From a checkpoint of a small mixture-of-experts model trained on Wikipedia.
Size: width 384, vocabulary 38385, 77.9M parameters.
Experts: 80 experts in each of 5 layers, 128 squared ReLU neurons an expert, a sigmoid router.
Training: a variant of SOAP for the experts, 8555 steps.
Below are experts of layer 6 (counted from 0) of a mixture-of-experts language model. Rows are named router (the router's row for the expert), up (a neuron's input weights, with its number), down (a neuron's output weights, with its number) and show model dimensions 320-383. Each number is 50 + 12 x the weight over its row's rms, rounded and kept within 0 to 99.
Before each expert's rows: a language model's description of what the expert responds to; "raises" lists some tokens whose logits its average output raises strongly, later layers aside. This comes from a sample of Wikipedia text that the model never trained on.

# expert 42
What it handles: Single capital letters starting a name, initial or abbreviation, often in tables or after parentheses, such as W. Holleman, p.m., D'Angelo.
raises: "ump", "ats", ".O", "imb", "unk", "ain"
router:61 45 43 27 83 72 56 38 40 24 53 64 40 46 65 57 66 61 54 46 61 75 48 42 35 35 54 45 46 53 41 79 42 63 53 57 54 51 67 44 48 55 74 60 57 65 70 44 69 71 48 69 44 65 34 46 50 60 44 39 75 49 40 64
up0:40 42 40 31 68 53 51 48 59 67 67 58 54 55 30 52 51 34 39 53 32 36 59 40 37 39 57 35 50 44 38 57 51 71 61 61 60 41 55 45 42 59 36 48 70 59 60 44 63 53 28 60 43 54 58 63 21 65 58 56 47 45 37 62
down0:52 60 59 45 50 36 57 54 75 57 56 50 60 42 52 43 43 51 55 42 00 81 49 48 48 27 47 36 50 67 38 42 59 59 28 61 49 21 33 40 45 30 54 48 46 50 39 61 41 72 39 74 51 28 62 39 48 46 51 60 51 65 47 68
up1:32 71 48 50 51 67 45 59 41 58 61 62 65 39 60 29 47 42 29 56 56 22 55 58 63 48 44 35 34 39 42 65 46 61 42 50 16 60 62 64 54 39 55 52 30 50 32 48 35 49 50 63 34 41 70 58 28 43 52 51 35 57 40 72
down1:76 43 86 58 59 54 43 50 46 50 64 51 55 62 59 33 39 54 59 58 49 76 49 37 45 46 30 39 56 52 27 36 46 34 34 34 42 51 63 70 63 18 56 39 65 60 50 46 66 50 68 55 53 60 48 35 58 41 31 47 29 59 62 38
up2:64 54 56 56 50 48 44 39 60 33 57 42 59 52 35 68 36 60 70 51 52 66 36 31 33 68 48 38 52 61 60 43 49 59 61 64 51 53 38 35 62 30 73 42 61 35 60 32 44 35 61 43 49 66 41 42 33 51 59 47 50 55 30 43
down2:46 45 41 52 61 70 55 64 25 39 52 59 45 53 44 35 41 50 46 51 36 54 57 49 29 55 52 52 45 54 53 45 41 61 57 44 35 60 53 28 27 58 41 50 52 68 43 57 68 65 54 53 52 61 40 43 47 53 46 41 57 80 61 70
up3:42 28 64 16 47 53 45 41 58 43 61 20 55 38 45 65 52 56 56 54 42 54 44 36 17 63 33 44 56 59 55 35 51 48 64 44 61 65 62 53 71 50 59 34 64 55 68 56 48 44 44 58 63 55 70 36 32 62 49 42 50 39 48 46
down3:50 27 84 52 65 50 40 63 48 39 55 27 55 41 41 61 40 45 58 55 59 38 52 64 62 55 35 70 52 32 52 60 48 47 50 56 44 51 42 59 60 71 46 40 48 57 37 51 47 53 77 56 29 50 78 63 35 43 62 40 43 55 44 67
up4:40 62 60 57 36 70 63 58 31 23 48 36 41 38 45 54 43 49 41 47 45 19 44 49 38 55 61 30 54 50 46 44 55 74 56 52 57 42 60 54 45 34 63 62 48 55 53 32 43 62 44 38 45 30 54 42 63 39 59 58 71 41 54 55
down4:55 45 49 34 37 72 66 63 65 54 47 53 44 56 29 53 70 49 54 54 42 58 49 66 68 18 58 37 38 53 48 63 55 62 28 41 65 55 49 56 43 67 61 40 70 45 66 56 54 49 46 57 54 57 47 40 55 57 60 47 46 51 32 40

# expert 63
What it handles: Nouns after a or is naming location or measures, as in Location of, located, height, km, MPC, Votes.
raises: "ole", " of", " were"
router:59 52 42 35 73 54 59 56 59 32 74 81 51 52 53 59 46 36 46 49 56 48 40 37 47 54 37 46 17 46 50 65 41 53 56 46 57 42 50 55 56 52 53 58 68 58 56 33 78 55 51 64 57 46 51 43 59 38 45 37 45 63 45 56
up15:54 69 49 31 37 33 54 36 66 58 54 61 67 66 42 73 54 51 51 52 29 48 53 54 47 49 58 55 65 50 52 50 58 45 73 26 73 41 61 47 50 49 61 46 41 52 28 53 35 53 44 58 34 68 74 51 38 45 53 55 38 77 32 45
down15:37 56 57 70 36 61 57 71 43 63 39 54 52 23 68 64 48 49 26 48 50 48 43 61 35 38 45 43 44 51 33 46 66 52 45 61 72 63 70 39 42 51 45 41 49 75 53 59 53 44 50 47 62 52 35 70 38 61 55 65 44 60 65 39
up16:60 60 57 60 33 40 49 43 49 50 65 53 66 44 57 41 43 49 48 48 65 37 63 20 43 50 59 55 57 47 54 43 40 68 61 65 31 47 69 46 35 38 57 62 80 56 66 30 50 29 44 66 59 36 62 42 68 52 72 42 52 49 57 69
down16:52 27 55 68 63 67 50 46 55 39 47 38 67 44 26 37 32 33 35 58 57 56 55 50 75 40 33 49 47 59 28 58 55 43 46 59 58 37 52 36 54 51 60 51 51 50 43 55 62 46 67 45 40 66 56 59 43 32 43 44 63 38 46 60
up17:42 39 53 60 33 68 57 50 58 48 39 51 32 41 62 42 32 60 83 38 63 55 41 81 53 67 48 53 57 38 32 42 46 54 35 64 34 61 64 69 49 20 48 59 70 71 57 48 56 65 39 65 54 45 57 20 44 44 57 53 41 66 49 53
down17:57 52 66 69 44 50 51 68 40 59 48 43 62 38 59 47 43 61 53 23 23 47 36 42 69 65 41 45 53 48 57 49 32 62 38 47 35 50 53 50 59 79 74 44 50 39 49 27 46 56 67 27 70 30 69 58 51 53 57 34 66 71 50 59
up18:48 41 39 48 40 34 63 47 51 62 48 49 49 46 28 47 65 59 48 58 65 42 36 48 47 24 60 65 43 41 18 64 54 67 67 35 48 51 59 37 56 67 25 56 80 65 36 49 56 43 54 50 48 52 44 40 50 53 44 47 46 39 48 52
down18:50 41 58 54 54 48 43 54 50 58 39 26 41 53 49 35 60 53 54 36 27 27 71 67 60 53 30 36 48 58 51 64 45 57 55 50 60 48 75 58 66 35 34 48 44 61 41 51 34 65 30 33 46 53 52 65 49 59 31 48 52 45 57 51
up19:85 53 56 59 53 27 59 47 64 56 29 56 31 45 46 54 45 50 47 19 47 61 55 64 58 35 42 54 40 37 67 48 29 48 59 53 55 51 69 83 62 46 37 41 31 45 59 28 41 55 55 50 63 42 58 56 45 88 50 52 44 44 51 70
down19:52 43 50 43 59 45 56 60 61 47 37 61 40 47 63 36 63 55 70 43 39 46 51 80 51 51 51 46 61 60 52 52 46 55 56 53 49 65 58 49 54 61 44 66 41 47 55 52 47 50 49 65 64 27 52 51 49 60 46 22 28 59 57 61

# expert 31
What it handles: Sentence-opening subject pronouns and words in prose about songs, films and albums, such as It, he, she, This, it was composed.
raises: " was", " is", " also", " became"
router:50 50 27 28 75 54 60 35 56 39 68 75 45 40 54 58 48 45 62 36 51 79 48 52 36 39 32 33 47 30 48 51 55 73 45 38 60 35 62 63 58 29 55 78 53 47 63 51 46 53 62 61 40 46 61 64 52 41 45 52 68 46 49 51
up15:57 40 62 61 47 60 68 39 52 61 41 45 74 54 62 59 51 47 39 50 37 52 37 35 62 39 50 54 58 48 60 54 50 56 57 79 29 49 33 61 43 15 34 53 14 25 59 72 56 58 49 43 46 69 40 49 42 52 62 30 56 41 34 69
down15:61 42 28 31 39 44 51 41 47 58 31 55 30 51 60 31 57 53 57 69 64 62 61 48 49 45 57 36 41 27 48 66 44 38 58 71 40 55 42 71 43 37 43 42 55 46 46 42 63 66 59 58 45 52 42 51 47 63 26 19 55 46 42 62
up16:41 54 51 79 24 46 65 48 84 59 29 43 48 39 36 47 33 57 39 33 74 46 64 62 47 27 58 46 29 54 44 64 19 41 50 64 44 59 62 34 55 44 46 52 56 45 61 44 43 66 45 41 47 50 46 50 42 48 57 42 39 54 45 48
down16:58 49 56 55 47 65 52 53 38 54 49 60 49 41 57 89 35 54 46 42 69 33 62 51 44 35 60 54 35 49 47 56 45 41 52 23 68 50 51 57 49 35 50 40 46 44 46 47 43 59 62 25 60 33 54 40 65 47 59 74 60 20 46 56
up17:28 74 45 44 55 48 53 52 69 40 61 42 52 35 62 28 63 47 59 61 40 40 41 48 29 47 52 65 62 58 50 83 42 40 53 31 60 57 48 59 58 31 63 62 33 42 53 49 62 43 39 56 53 48 47 55 47 45 51 28 53 57 62 59
down17:18 28 54 72 54 61 45 56 50 41 46 32 48 35 55 51 44 62 64 73 35 33 55 62 51 43 30 32 39 52 59 75 68 48 69 59 71 29 69 55 67 57 51 43 66 39 56 50 44 58 37 40 41 47 60 33 50 60 73 59 60 46 46 46
up18:51 65 22 24 67 50 56 44 28 69 47 47 42 23 33 55 29 60 51 29 65 53 54 29 24 47 65 63 72 43 57 55 58 61 43 53 38 51 48 29 45 59 10 44 55 49 41 50 59 70 45 54 46 59 60 47 51 26 71 56 54 40 53 43
down18:50 64 61 34 42 56 38 58 49 50 55 39 49 44 47 51 55 34 34 36 55 48 52 20 58 56 56 63 47 69 11 51 65 51 56 52 58 34 49 74 74 53 49 65 49 30 65 65 32 46 47 68 60 61 48 55 58 49 52 38 53 73 43 40
up19:39 59 43 72 44 44 62 64 55 34 37 56 43 63 58 51 63 53 41 58 55 47 34 25 47 52 37 66 44 51 61 48 22 52 36 47 53 23 22 39 43 58 31 33 21 28 66 51 56 46 44 33 44 63 73 57 33 53 59 59 50 60 44 32
down19:43 53 42 42 39 55 51 70 64 49 43 58 44 41 42 49 35 53 63 41 51 49 63 54 60 53 60 72 50 72 67 40 50 36 37 16 41 48 42 30 38 58 55 60 46 40 36 46 48 45 72 48 42 48 22 43 65 48 40 43 74 45 67 40

# expert 1
What it handles: First digit of multi-digit numbers in tables, years and scores (1 of 1831, 2 of 2021), plus ordinal and position words like second, fourth, top, upper, bottom.
raises: "0", "9", "4", "6", "5", "3"
router:67 70 42 44 61 54 56 66 30 33 74 45 50 52 54 51 45 50 23 50 47 46 62 58 49 40 38 30 33 27 46 63 37 41 58 52 50 45 53 74 59 29 62 56 59 53 75 54 69 48 54 55 49 53 68 58 75 36 48 59 53 42 31 46
up0:50 51 30 30 54 64 50 66 35 56 47 36 55 65 44 53 40 55 46 70 55 64 49 47 38 36 34 36 44 39 59 42 40 48 50 40 50 46 71 42 66 68 32 60 42 59 58 51 57 47 57 59 82 63 75 61 46 47 50 45 50 61 28 53
down0:46 55 57 49 63 51 43 57 56 41 60 47 41 17 51 48 60 48 52 42 33 33 61 50 41 38 45 70 46 46 20 60 45 37 35 76 47 64 62 65 34 47 35 73 54 44 53 68 42 31 38 61 55 38 35 22 57 48 61 40 48 47 73 68
up1:55 50 70 46 54 55 45 52 53 47 49 51 38 51 21 50 67 41 53 54 66 44 45 24 30 45 50 58 48 57 70 30 46 40 51 66 51 50 61 45 47 48 56 66 45 45 53 45 51 35 25 42 53 64 68 29 53 59 40 47 29 30 44 24
down1:34 38 55 49 44 54 57 60 30 64 35 47 60 47 69 59 42 67 40 32 42 63 65 67 59 49 51 49 39 41 45 38 38 62 41 65 51 35 54 58 34 58 63 40 40 59 20 36 48 41 48 63 40 36 55 57 44 34 30 39 46 55 65 58
up2:66 53 37 66 59 63 53 53 37 59 69 46 47 46 55 58 39 70 40 49 54 58 45 58 21 59 47 43 05 45 52 42 58 26 43 42 31 32 44 60 61 36 49 46 40 57 41 32 52 41 55 53 41 39 65 58 55 74 44 50 54 44 55 51
down2:76 59 38 71 66 15 54 73 36 63 61 47 34 50 50 51 51 52 49 48 47 27 55 80 62 64 63 56 40 79 49 60 59 51 48 33 54 52 45 52 45 51 58 43 51 61 72 36 41 54 43 64 55 50 50 76 40 52 58 61 42 61 43 38
up3:44 46 51 60 61 53 39 43 44 25 52 32 44 34 64 57 28 51 48 15 42 42 55 51 75 79 30 45 38 70 51 43 44 36 61 47 70 27 26 67 39 35 25 55 52 53 49 42 58 56 43 45 29 69 43 53 68 40 61 33 68 48 38 56
down3:37 64 44 61 41 50 54 58 43 53 49 37 45 66 32 54 70 64 35 42 63 50 32 56 28 66 40 50 61 34 45 48 38 59 56 44 44 43 48 46 39 35 51 43 47 59 38 53 24 57 66 57 31 56 30 59 37 37 56 54 25 49 39 37
up4:48 55 54 41 55 27 39 74 47 38 63 56 53 44 56 40 56 55 56 58 85 43 79 47 45 37 35 56 45 38 43 55 34 58 41 64 60 59 43 52 65 47 42 73 63 50 57 63 37 58 54 55 21 42 56 52 53 52 51 37 65 61 29 30
down4:33 51 42 64 54 49 82 52 40 53 57 54 52 56 63 62 57 51 48 39 39 47 43 30 47 51 45 62 48 41 60 41 63 48 41 42 57 54 54 42 25 38 43 22 62 57 68 54 41 42 40 62 54 49 39 30 51 66 42 23 48 39 34 34

# expert 34
What it handles: First pieces or short nouns starting a word after a determiner or possessive: re, co, sub, disc, home, video, car.
raises: "imb", "ung", "u", "ast", "uc", "oll"
router:58 53 30 53 68 56 58 48 44 34 44 75 44 44 69 65 53 42 67 39 59 46 35 57 48 51 45 51 42 51 49 45 63 31 60 30 58 58 46 57 46 37 64 53 58 58 72 43 58 69 63 65 49 42 44 70 48 47 40 40 62 40 51 42
up0:37 52 45 20 52 40 79 66 47 35 62 63 39 41 54 59 46 52 64 36 41 49 55 31 28 44 35 57 55 45 48 17 47 36 67 51 38 59 52 44 39 57 59 62 62 52 20 59 64 79 51 68 38 43 33 41 35 38 43 38 37 53 54 50
down0:51 49 53 46 48 69 69 44 35 36 58 47 26 74 52 42 26 37 70 42 57 34 46 61 39 32 49 52 73 51 52 42 50 45 63 64 60 64 28 55 58 38 68 43 59 65 27 46 69 54 55 66 41 28 51 48 47 57 45 56 53 60 32 47
up1:59 67 35 53 68 23 43 38 43 39 21 63 55 45 30 33 45 54 55 59 41 39 59 40 50 66 57 56 39 62 27 58 38 36 48 51 69 53 43 56 40 36 57 49 64 45 62 39 55 50 45 53 48 44 31 58 40 64 71 43 40 56 25 33
down1:49 42 34 48 48 37 48 53 43 52 50 50 46 43 17 24 72 58 70 30 35 59 33 43 44 47 38 67 56 61 48 56 44 53 53 41 28 36 64 49 34 50 46 44 70 58 46 37 39 52 45 32 63 61 42 55 49 46 48 53 27 58 34 76
up2:48 41 36 31 58 49 39 60 79 46 80 36 40 57 51 54 36 66 71 62 32 44 48 52 39 52 59 63 46 41 58 65 43 48 45 52 72 30 45 50 66 52 35 60 47 63 56 60 64 72 66 58 66 32 40 52 46 46 65 36 58 54 51 42
down2:32 68 59 56 27 55 54 35 49 56 62 22 43 52 25 38 52 62 53 69 35 50 54 28 42 57 70 21 71 53 58 40 55 51 58 72 52 75 39 51 60 61 39 55 66 47 39 53 43 54 70 53 58 32 34 61 20 49 52 47 37 45 68 51
up3:45 54 46 40 43 60 43 52 64 42 57 54 53 48 50 74 56 16 69 58 69 32 35 67 27 80 47 48 62 63 54 73 41 58 71 36 57 43 30 47 60 24 66 59 68 54 47 51 42 73 46 59 63 38 74 66 58 67 52 34 51 39 56 42
down3:56 32 26 58 48 42 41 43 45 45 41 53 65 35 53 62 57 63 43 45 54 36 73 62 62 38 45 57 62 60 60 71 41 25 66 41 46 36 73 67 82 33 81 49 57 57 39 50 34 35 43 30 45 31 46 57 42 61 42 40 65 57 50 46
up4:27 55 58 31 65 58 54 48 45 45 39 46 48 71 63 68 38 51 74 30 56 54 57 47 48 49 57 37 63 70 48 38 62 40 30 47 62 60 57 54 65 37 81 54 50 72 39 51 51 49 39 34 49 55 63 49 52 45 54 38 79 57 50 55
down4:28 56 30 46 79 42 37 28 46 63 63 29 48 36 41 26 67 31 70 48 67 38 52 29 52 33 43 50 52 51 61 45 63 59 50 41 66 44 50 36 52 30 50 41 40 47 39 18 36 45 44 58 43 55 42 47 20 33 44 63 40 70 73 25

# expert 52
What it handles: Individual digits within years, dates, road numbers and statistics, plus spelled-out numbers like five, ten, twenty, hundred.
raises: "0", ".", "9", "7", "5", "8"
router:55 33 36 34 51 60 63 58 47 53 46 52 53 58 70 49 44 51 44 47 37 59 56 51 51 57 30 45 42 43 53 60 48 51 51 54 53 45 50 49 60 49 49 69 50 70 45 35 54 42 79 58 63 44 78 49 55 57 46 44 59 41 50 68
up15:52 45 59 44 40 35 57 43 59 56 54 85 48 37 39 37 59 66 81 46 69 54 52 49 42 61 50 49 38 45 61 54 58 43 61 59 61 35 53 49 57 57 59 36 37 51 42 34 58 51 49 62 70 72 64 45 59 44 73 56 60 68 38 62
down15:57 54 48 56 48 53 32 57 42 18 39 36 45 49 75 66 62 45 40 58 46 49 45 35 28 51 46 39 49 54 57 40 76 44 41 42 41 49 57 44 54 55 49 40 54 50 47 43 43 40 63 39 81 61 37 39 65 66 62 74 37 59 70 55
up16:52 54 32 22 20 46 74 34 53 36 51 46 29 57 24 49 46 41 66 33 67 51 51 41 54 50 46 43 45 43 41 63 43 47 45 58 45 46 70 55 40 59 42 63 61 54 55 45 57 53 54 38 55 57 48 46 40 53 53 49 55 48 56 58
down16:58 58 50 51 42 48 41 80 58 43 66 39 48 51 53 62 53 47 45 56 51 58 45 57 72 61 38 39 56 66 70 51 43 52 41 56 54 46 39 40 70 23 59 51 45 47 48 39 42 41 44 53 51 55 20 57 38 43 62 61 40 56 27 47
up17:52 68 56 63 30 41 61 39 46 54 45 61 37 34 48 36 33 34 46 53 47 33 35 39 52 70 52 68 48 48 48 80 32 62 62 48 49 61 58 38 57 34 61 26 52 59 53 33 40 41 68 43 42 51 51 53 64 40 46 49 34 39 47 37
down17:58 44 57 46 67 48 41 53 47 51 36 38 51 38 60 55 63 59 62 57 49 41 53 55 57 66 63 39 53 36 59 35 37 43 54 48 49 53 37 42 51 32 52 54 70 70 45 57 33 35 47 43 46 51 40 70 53 56 49 44 46 57 58 54
up18:49 50 52 61 51 69 58 66 33 62 46 46 29 40 57 58 25 33 70 48 51 64 48 49 69 54 49 67 52 61 32 48 36 48 61 55 66 37 57 55 60 57 59 65 71 43 45 46 55 37 50 58 54 32 32 59 59 59 44 47 63 43 44 61
down18:42 47 51 23 45 39 45 35 51 47 59 58 38 52 40 33 30 66 82 59 47 63 49 38 38 34 57 59 37 70 40 21 64 26 46 39 48 66 43 50 70 45 39 42 33 56 42 48 67 48 46 43 70 62 32 64 33 60 48 39 58 31 55 50
up19:50 40 51 37 56 50 44 48 56 23 42 42 50 49 49 57 50 27 33 47 29 48 46 58 56 58 40 19 65 50 55 59 59 56 48 58 55 39 39 50 56 47 54 48 44 52 76 46 42 55 60 45 50 42 57 49 55 44 50 45 47 41 39 54
down19:50 71 60 42 50 62 37 50 37 77 60 47 52 59 49 43 44 58 55 57 33 47 46 68 52 49 32 56 45 65 55 59 44 43 50 64 42 30 22 33 23 44 75 46 69 57 64 50 78 45 63 43 38 49 64 65 43 35 60 58 79 45 72 71

# expert 54
What it handles: Inner digits of four-digit years and other numbers, especially the 9 after 1 in 19xx, as in 1971, 1904, ISBN digits.
raises: "th", "6", "9", "7", "8", "5"
router:59 49 34 41 54 56 54 51 42 36 44 46 40 46 71 63 33 61 56 39 80 53 43 66 47 55 37 52 50 49 57 77 38 57 43 49 64 58 51 55 67 41 64 74 57 49 83 38 67 45 65 36 59 52 64 68 53 60 51 36 44 47 43 33
up0:35 57 52 42 53 49 33 58 45 54 57 59 36 58 50 34 45 33 64 44 44 46 58 53 45 33 65 67 36 47 39 53 51 50 47 45 52 54 73 49 43 64 66 54 25 49 61 39 24 56 68 64 67 77 68 50 58 72 50 54 45 63 50 46
down0:58 52 49 44 58 51 64 44 31 57 51 68 81 56 34 51 47 52 49 46 58 38 70 43 67 54 45 49 36 58 55 51 73 46 46 51 56 23 52 27 53 76 40 41 49 49 48 69 48 39 42 37 57 43 77 60 54 68 36 50 44 56 48 41
up1:58 61 56 73 36 65 64 36 33 30 39 43 56 40 22 69 62 64 58 47 38 40 58 50 31 46 63 37 54 57 53 37 37 45 46 69 65 37 48 57 45 55 77 38 34 41 53 62 54 42 65 46 65 50 53 48 63 23 68 48 49 56 44 58
down1:40 41 50 73 42 42 52 62 53 54 50 55 47 50 55 45 46 50 47 30 35 35 38 46 20 44 55 44 35 72 40 55 66 49 58 55 67 56 47 77 49 41 47 60 56 38 53 29 25 56 46 39 38 39 50 54 35 49 68 59 56 60 34 22
up2:38 36 63 62 69 57 55 77 62 50 67 55 49 35 39 53 54 66 50 41 65 52 48 55 43 42 52 53 55 42 57 43 69 33 51 58 52 61 41 46 58 54 48 59 35 55 33 43 63 39 65 56 56 24 50 28 53 58 45 39 55 50 61 48
down2:31 34 44 68 47 59 67 53 59 58 32 33 47 45 38 59 50 72 37 56 62 44 51 77 40 42 36 49 37 50 25 53 45 56 45 67 29 49 51 50 34 69 30 47 43 75 56 62 47 59 35 42 55 49 46 31 53 27 60 45 72 39 48 46
up3:47 52 74 30 62 49 60 58 61 43 72 61 55 50 41 42 26 48 45 37 48 56 50 49 71 45 41 61 50 51 23 57 40 72 61 61 37 51 53 77 54 62 47 67 66 55 62 28 67 43 57 58 39 31 48 35 35 40 38 71 44 43 42 63
down3:31 54 59 32 49 53 60 38 30 59 39 76 71 42 52 35 54 47 50 41 56 35 73 57 57 42 47 92 80 66 54 57 64 61 61 53 41 68 62 40 34 72 56 51 45 56 44 32 35 70 59 40 32 46 53 64 56 38 59 50 39 40 54 54
up4:78 51 26 45 56 58 33 46 48 45 41 30 70 62 44 43 43 69 36 28 56 46 44 62 47 56 66 69 55 72 51 58 59 55 54 50 48 58 51 77 71 36 42 48 23 50 27 62 42 45 64 67 45 54 59 58 61 41 78 53 39 31 51 47
down4:42 40 49 44 50 58 41 61 19 60 51 64 40 48 55 29 25 52 32 41 36 39 60 62 46 54 54 47 32 74 28 45 41 41 46 56 67 55 53 75 54 44 64 68 52 45 40 53 36 52 36 35 54 55 41 44 71 58 47 73 53 80 61 71

# expert 57
What it handles: Auxiliaries and copulas in narrative prose, such as was, been, has, became, is, plus the article a after them.
raises: " a", " part", " considered", " credited", " an", " widely"
router:51 50 41 61 87 74 71 63 49 53 55 43 46 47 50 60 42 37 36 34 39 51 49 46 48 59 38 41 34 24 58 63 53 62 36 47 40 63 42 49 39 64 56 90 66 68 65 43 73 62 59 74 42 57 57 58 57 71 33 49 50 43 41 56
up15:59 77 45 61 72 45 73 32 46 57 44 23 38 36 51 64 66 57 31 37 31 52 59 54 60 63 54 58 47 37 50 34 57 55 65 40 44 52 47 44 46 48 56 64 45 66 51 58 60 54 45 46 61 56 63 52 45 59 49 64 43 64 23 42
down15:53 48 54 59 43 44 53 37 47 53 39 56 57 23 25 52 56 33 65 57 58 43 44 29 54 43 44 44 37 39 51 41 36 48 38 54 63 40 42 50 56 59 59 55 43 50 50 61 67 44 61 50 61 63 47 44 50 50 50 77 42 44 65 72
up16:64 54 58 53 75 62 43 49 36 43 43 29 41 55 41 60 40 71 32 31 54 53 48 59 48 69 56 51 49 52 52 65 48 69 65 47 41 59 62 33 23 48 39 49 40 54 70 52 40 48 49 61 56 35 35 58 54 71 38 76 36 51 55 57
down16:63 51 53 33 47 40 44 46 48 57 29 63 33 41 49 59 47 60 49 60 45 77 77 43 39 43 60 63 62 52 58 37 59 50 50 44 74 54 31 20 61 57 45 40 45 45 48 58 56 24 46 26 40 29 56 40 56 68 52 39 37 45 59 44
up17:55 36 55 57 47 53 45 46 26 47 51 54 54 51 46 69 25 51 44 28 55 81 47 49 50 43 48 69 61 54 40 75 64 55 65 46 40 29 49 63 74 54 49 54 48 50 37 36 49 27 62 61 43 60 56 48 52 45 45 54 50 45 52 62
down17:37 66 31 35 36 39 46 41 49 45 32 51 55 57 58 51 39 33 48 41 66 54 48 49 42 28 46 40 36 50 38 59 63 39 41 37 75 42 42 52 46 38 33 30 57 53 68 28 37 50 43 49 58 48 34 48 42 31 46 36 53 45 32 36
up18:53 61 81 60 67 50 57 68 55 26 54 43 46 40 40 51 52 41 58 63 68 62 54 52 61 66 49 59 29 52 40 40 49 58 47 80 60 40 60 47 50 46 52 40 54 64 49 58 59 62 55 48 45 40 83 56 62 44 32 63 56 51 38 45
down18:57 31 33 34 50 65 48 61 54 44 69 57 54 51 54 80 29 45 41 62 58 57 58 56 47 50 48 59 49 37 60 56 61 40 50 47 60 43 45 43 72 60 36 54 59 41 46 36 50 48 40 66 66 42 49 37 52 59 40 57 41 31 46 70
up19:71 42 53 56 56 81 47 44 37 36 45 44 55 69 61 49 57 38 58 59 65 67 40 53 74 53 33 64 38 39 63 26 50 68 67 61 60 52 63 78 40 43 61 34 54 51 68 41 34 55 54 51 67 58 73 62 46 50 45 25 48 39 47 43
down19:44 38 42 44 49 59 61 36 37 52 49 22 61 70 57 63 65 56 32 29 33 62 28 50 45 68 55 68 52 45 38 61 36 46 42 26 60 48 67 51 44 63 46 43 43 44 48 62 40 45 55 43 60 52 50 60 70 24 63 56 63 34 57 17

# expert 44
What it handles: Word stems and syllables inside longer common words, followed by suffixes like ation or ing, such as dist-ill-ation, subject, capital, tax.
raises: "ee", "if", "ib", "ae", "ium", "ip"
router:64 34 37 49 71 57 65 45 61 52 53 47 40 35 64 69 42 50 60 56 52 41 27 58 62 57 35 35 52 44 35 58 29 56 61 28 51 51 52 35 51 40 53 54 70 54 80 45 42 77 43 43 60 39 56 77 37 48 42 48 59 36 34 61
up0:42 62 46 61 46 49 48 48 70 54 54 25 65 80 40 83 35 40 36 42 63 51 35 64 51 49 40 23 65 47 44 71 62 33 44 49 42 42 68 38 46 52 65 63 60 63 47 53 43 52 29 43 58 60 47 36 67 50 55 51 39 47 34 38
down0:50 29 47 53 50 44 35 60 49 52 54 24 59 55 56 58 61 39 70 74 43 45 34 51 59 48 62 52 62 43 54 43 39 51 46 61 60 40 50 73 54 28 42 61 37 44 32 53 49 53 61 49 62 35 29 58 70 64 38 60 29 57 43 60
up1:51 27 53 76 46 49 48 44 43 44 55 51 33 34 53 69 47 54 49 54 68 21 58 58 13 51 48 40 49 28 40 73 22 48 60 60 54 47 44 59 52 47 39 38 31 55 56 72 46 83 70 59 49 49 71 51 27 57 66 53 45 51 52 31
down1:21 57 59 63 45 35 43 43 57 67 46 40 46 37 45 53 49 54 41 64 46 53 44 55 45 37 69 31 47 33 63 62 54 49 56 62 43 48 45 33 37 58 71 51 49 46 43 82 58 46 49 42 56 30 73 42 40 60 53 46 51 57 58 64
up2:40 33 33 41 49 60 57 23 48 52 51 43 56 32 67 54 54 60 45 61 35 45 49 46 48 56 62 49 56 34 61 71 63 44 58 44 50 31 47 48 51 55 50 35 78 56 42 51 46 59 62 30 62 43 35 61 31 57 45 33 52 59 58 40
down2:70 45 41 35 44 39 35 44 61 51 51 54 51 57 52 45 56 48 42 52 39 44 59 59 66 40 62 41 48 42 43 27 43 36 31 59 44 42 48 49 40 51 48 44 35 60 57 53 59 60 67 40 88 34 49 45 43 53 36 54 63 58 60 56
up3:48 40 39 38 51 49 70 52 58 27 66 53 28 44 47 52 57 56 31 37 52 52 64 62 62 63 37 56 44 40 54 41 46 51 63 27 34 53 43 33 43 43 35 63 58 48 59 39 23 62 37 63 54 38 42 49 33 68 47 51 38 45 39 45
down3:53 61 53 43 58 54 78 50 74 39 72 61 45 53 64 36 50 43 62 62 63 41 50 67 57 42 42 39 44 58 62 66 59 48 62 59 44 76 56 46 37 44 83 48 65 46 42 75 51 51 42 53 37 45 48 62 38 50 71 46 51 35 32 57
up4:78 42 63 38 53 67 52 52 58 34 50 37 34 47 49 50 53 62 53 68 60 44 58 52 49 57 52 56 51 43 33 41 50 40 55 58 60 52 46 53 19 43 52 65 61 58 66 49 35 49 38 35 37 43 41 46 55 38 49 56 48 63 27 49
down4:34 59 42 48 65 54 37 55 43 44 53 61 66 51 41 49 66 50 57 59 64 53 48 40 65 43 44 59 43 47 51 44 47 53 58 68 69 40 43 48 47 51 56 61 56 39 40 37 23 40 44 50 48 42 55 60 68 61 24 71 31 52 56 60